From a checkpoint of a small mixture-of-experts model trained on Wikipedia.
Training: 405M tokens, 6179 steps.
Below are experts of layer 3 (counted from 0) of a mixture-of-experts language model. Rows are named router (the router's row for the expert), gate (a neuron's input weights, with its number), up (a neuron's input weights, with its number), down (a neuron's output weights, with its number) and show model dimensions 0-127. Each number is 500 + 40 x the weight over its row's rms, rounded and kept within 0 to 999. Numbers have three digits each.
After each expert's rows: a language model's description of what the expert responds to. This comes from a sample of Wikipedia text that the model never trained on.

# expert 15
router:465477527519520483577498433522505532485503475503576480540540457460532442546510465469472535598554542504452518531509471499512554462449484534527566486476486472519537514517572468477453533493523574489465483508570547419563432481476525467585485412494509515496436503558555514465502480505461568502493535407487539435475484498434422457474529524514532504536535461445499566472516516503502453563504
gate8:518542525473459445591409561520522507572524515499533451543483421505466522551493467510522557578507497512524564532498516448494466511509518567573527463529494515503514530458458409512476540553446427459488536473578439492572503440492541528498534498530434464529519513494436530479491490528530469460472494489545512539485504495434476527557449518521497464473518480474526495408459528581517465589509
up8:450482533465464470565455496514582477545464496485521557524503441511540470504453464508474494494481486466465555494465506426543509491454519538600572414549507548471516497435542449417461496526463460429569452507509540515535499433475533527531574448525430432531505498440473477470577498493532497466536500418520455495494490566488443495452493507571477499566498473484480512468480503520453483562530
down8:475518549458538484491535555558494468497496507524497501453567501490441549527484562481520508501510506456555560517480498564511556523500503443514460548479546511461516529512473543509526515500444458471531399494485437512531523490521435525576526507469415453533469476412505565512495451409536490445581560505516494501493521546604512550510477464484481541460459510502567461500549446446489392512468
It responds to: Nouns after the, a or his in sports and election writing, such as season, team, Cup, final, end, plus shut-out and turn-out.

# expert 13
router:502521537538537460535499465507486557467488471498496461468578481498571463558625466491541518508525560515468560511493513524535556467461449513574564474394501520450575522536488453523525529614510554522477559510547564460495503540487522436522495505470531492435446514524526494478531479477485524522430501505489584474491495538490490451543481572576534552506491458467523489538554546482549485510501
gate8:487508558471477457531392520515491548579490504494452383490457482487492533497527444495565536592600520491489525479502459452488473520496493592501449470544501534494514506483502378505447515521462381450535508495518496545512558441505510522536517479481480482494509491542418493461455536524500430490506510484489501512461542478450435469498528500482511503486499552541540509419496523559525434509473
up8:432491502364471538559473506478519464542458477548543532475527448469499461483434473512514469469489479432429523410469509470529528483497553512557508446524548507516459484493482524470502435474445503509578479489531486484561497402431533537511476444465459463588516510492526504466494495548547527471513544440560465457461447545452490513431514478591472537557498480499511491533552506487496467544461
down8:433506523482484552509585541540538520511475537522550492507517479444445479507386465492520454458505528422526534494489509557474496486516515511507495570532502534528523509469431513509519555486465481471527441517488428463626536500516505472531509494530409459545480481436521556479508492479496452514524506504513514484497529539601451527454518508515526538518440454453571396445529469447543454571530
It responds to: Colons after field labels in infoboxes and lists, such as Competitors: or Total:, plus heading equals signs, slashes and list numbers.

# expert 4
router:499508528582545454577477508522502582471474518462522483457490539448555471516529482496521520524553517513433527437491511560533496481437492520537533518465487524503540524577507453495490518514478535508425539512532480480500464544491536450568535482441513479433437482533571455447472450547444538493436512476433536499511463504472471437514520605551598537428543462459467524497487532487540427551474
gate8:545538547532499473558472528492505523589474550483482413515499482481481488531474498515524508569510505468516559470534538516458454552546462547537496432563513474557496520536444412502414557479436465485481499486533510503573561427485523540523501472527469503549523546528475481447455461577523492522424550487470527464461488489449501525551514551473531437492530530498533514438423467574515465552582
up8:442518547420482505555507464507500539601468510455481495506564450490517490514430457487488491451488494444455543489459485469515523561491566532587464471540551480472508524488554492453474530490483550475507481456532520527504570420413513526527512453479449459545494543435490474479506508538502484514520535424570474492490506639470486512410497515539443506553523471505501490556536470466459469538565
down8:454544541429470508496558501510521510538519506490504508474522535477447502477440502481520487487496531488545528518421517540459482530468524468444507596517534590529552485445525498532568537426481433523481411482526426491509499515484512471550565520573443500546528517435530566460512497443485399488535525448500451503450508556549520526443493506430481518533495484486527469530611489481511428550530
It responds to: Closing parentheses in tables and abbreviations like (FdI), plus single capital letters or name pieces starting codes and proper names.

# expert 5
router:491482565556516502533500487516490588466497493519496506459488540432551459510503424502503564563504557489514526447511532472532503468525488532553502462448471470488556522502542472518477531556451539504453585499495523454541476467533517445565518490469497466460439496555551503462475454473449508524479492483502555421533444520446487495506509566570469610464557452463457484574537500442544448577427
gate8:546495468489483475541451528523514523538498529498460441543486486504508505493503489497528553508569549416531596528547546496545506516553501527527499503583515518575546549472571439532466507529492441477452461534525558533566477434475517485518558540558460501565556470547437509422481493570531487433501502450525527482472543540445457545561554521464507532534530502521573407477498489518505437539527
up8:482445496518471507574541459501516540545461524401448506549510516446522484535435459536485489486495472467527607517509511402462511545536553512639485501506563468521509483492586520451453488481460504478563444495460495467562510440457463520557523450516480503518532537448501528481545529532568522489454507476535442535462485573445471485450513580522460550517502534504511472537519506453475480518472
down8:474504518444597452492511527486477477509508461512579448541541482529491568504424493487516456512514531485534546454493502547514513471516535498546486537496561546465522517548484514480530520481463488433480455499527435409624523429568435497504524549494417429515510454441488552488490461485498495457489583514543549512492488525545492572454524450471538517506490522479568484440507466456549422487453
It responds to: Opening parentheses before acronyms, dates, ages or (s) in tables and headings, plus fragments inside proper names and foreign words, like Mir, jo.

# expert 10
router:528539541626463490529475470496471559455454494493508443471517496470566513530544445480492526586525519518454563456513525484515478503434463481567513504472463511544501546519521436516463525555466513543423515516536512504566471506543517527580515481461521472448429496524610543503476478515533526471519529471476594451501480525461445451525537581577517513452520487447449508514519556472545470533464
gate8:496570508546466436530433521487484497558495514459513392516472481513506474467447406466511524501583536490507530534550522434481474607536529539497510491531515491523531543565464488563431581477449450505487498548578499498518532472495536532540531438536499478559527538514456550481497516571544492499452569457479528465485574505474462520513488505459546454487528578536498507457469455529530426523483
up8:449492494433505421522450504491502571523489502533465511545554426427501477465436468516438478489510533441522517473501553446480520521503531531512512471529508494539522501487524523489489516423458495495563466522549544509560523456505542521535531453525504439573464568432466534482603525553586520471478565411577514455469534509467484503472444510556475485578521428543483520494553531439475479527511
down8:463489557436494463556531522500565507568537565475479470453468553515476576484530480434504500515561488471500553437468532495517537519510527478519526498539532540497544467482475539435563527422502500512504421560496457512462536493547428521499511533518438449477478444473492533484519512413468457524543496494508501552451543525549524542453525463450508477457445523422611405522495474445520455538534
It responds to: Paragraph breaks after sentences, line breaks ending table rows or list items, list-bullet hyphens, and hyphens joining compound names.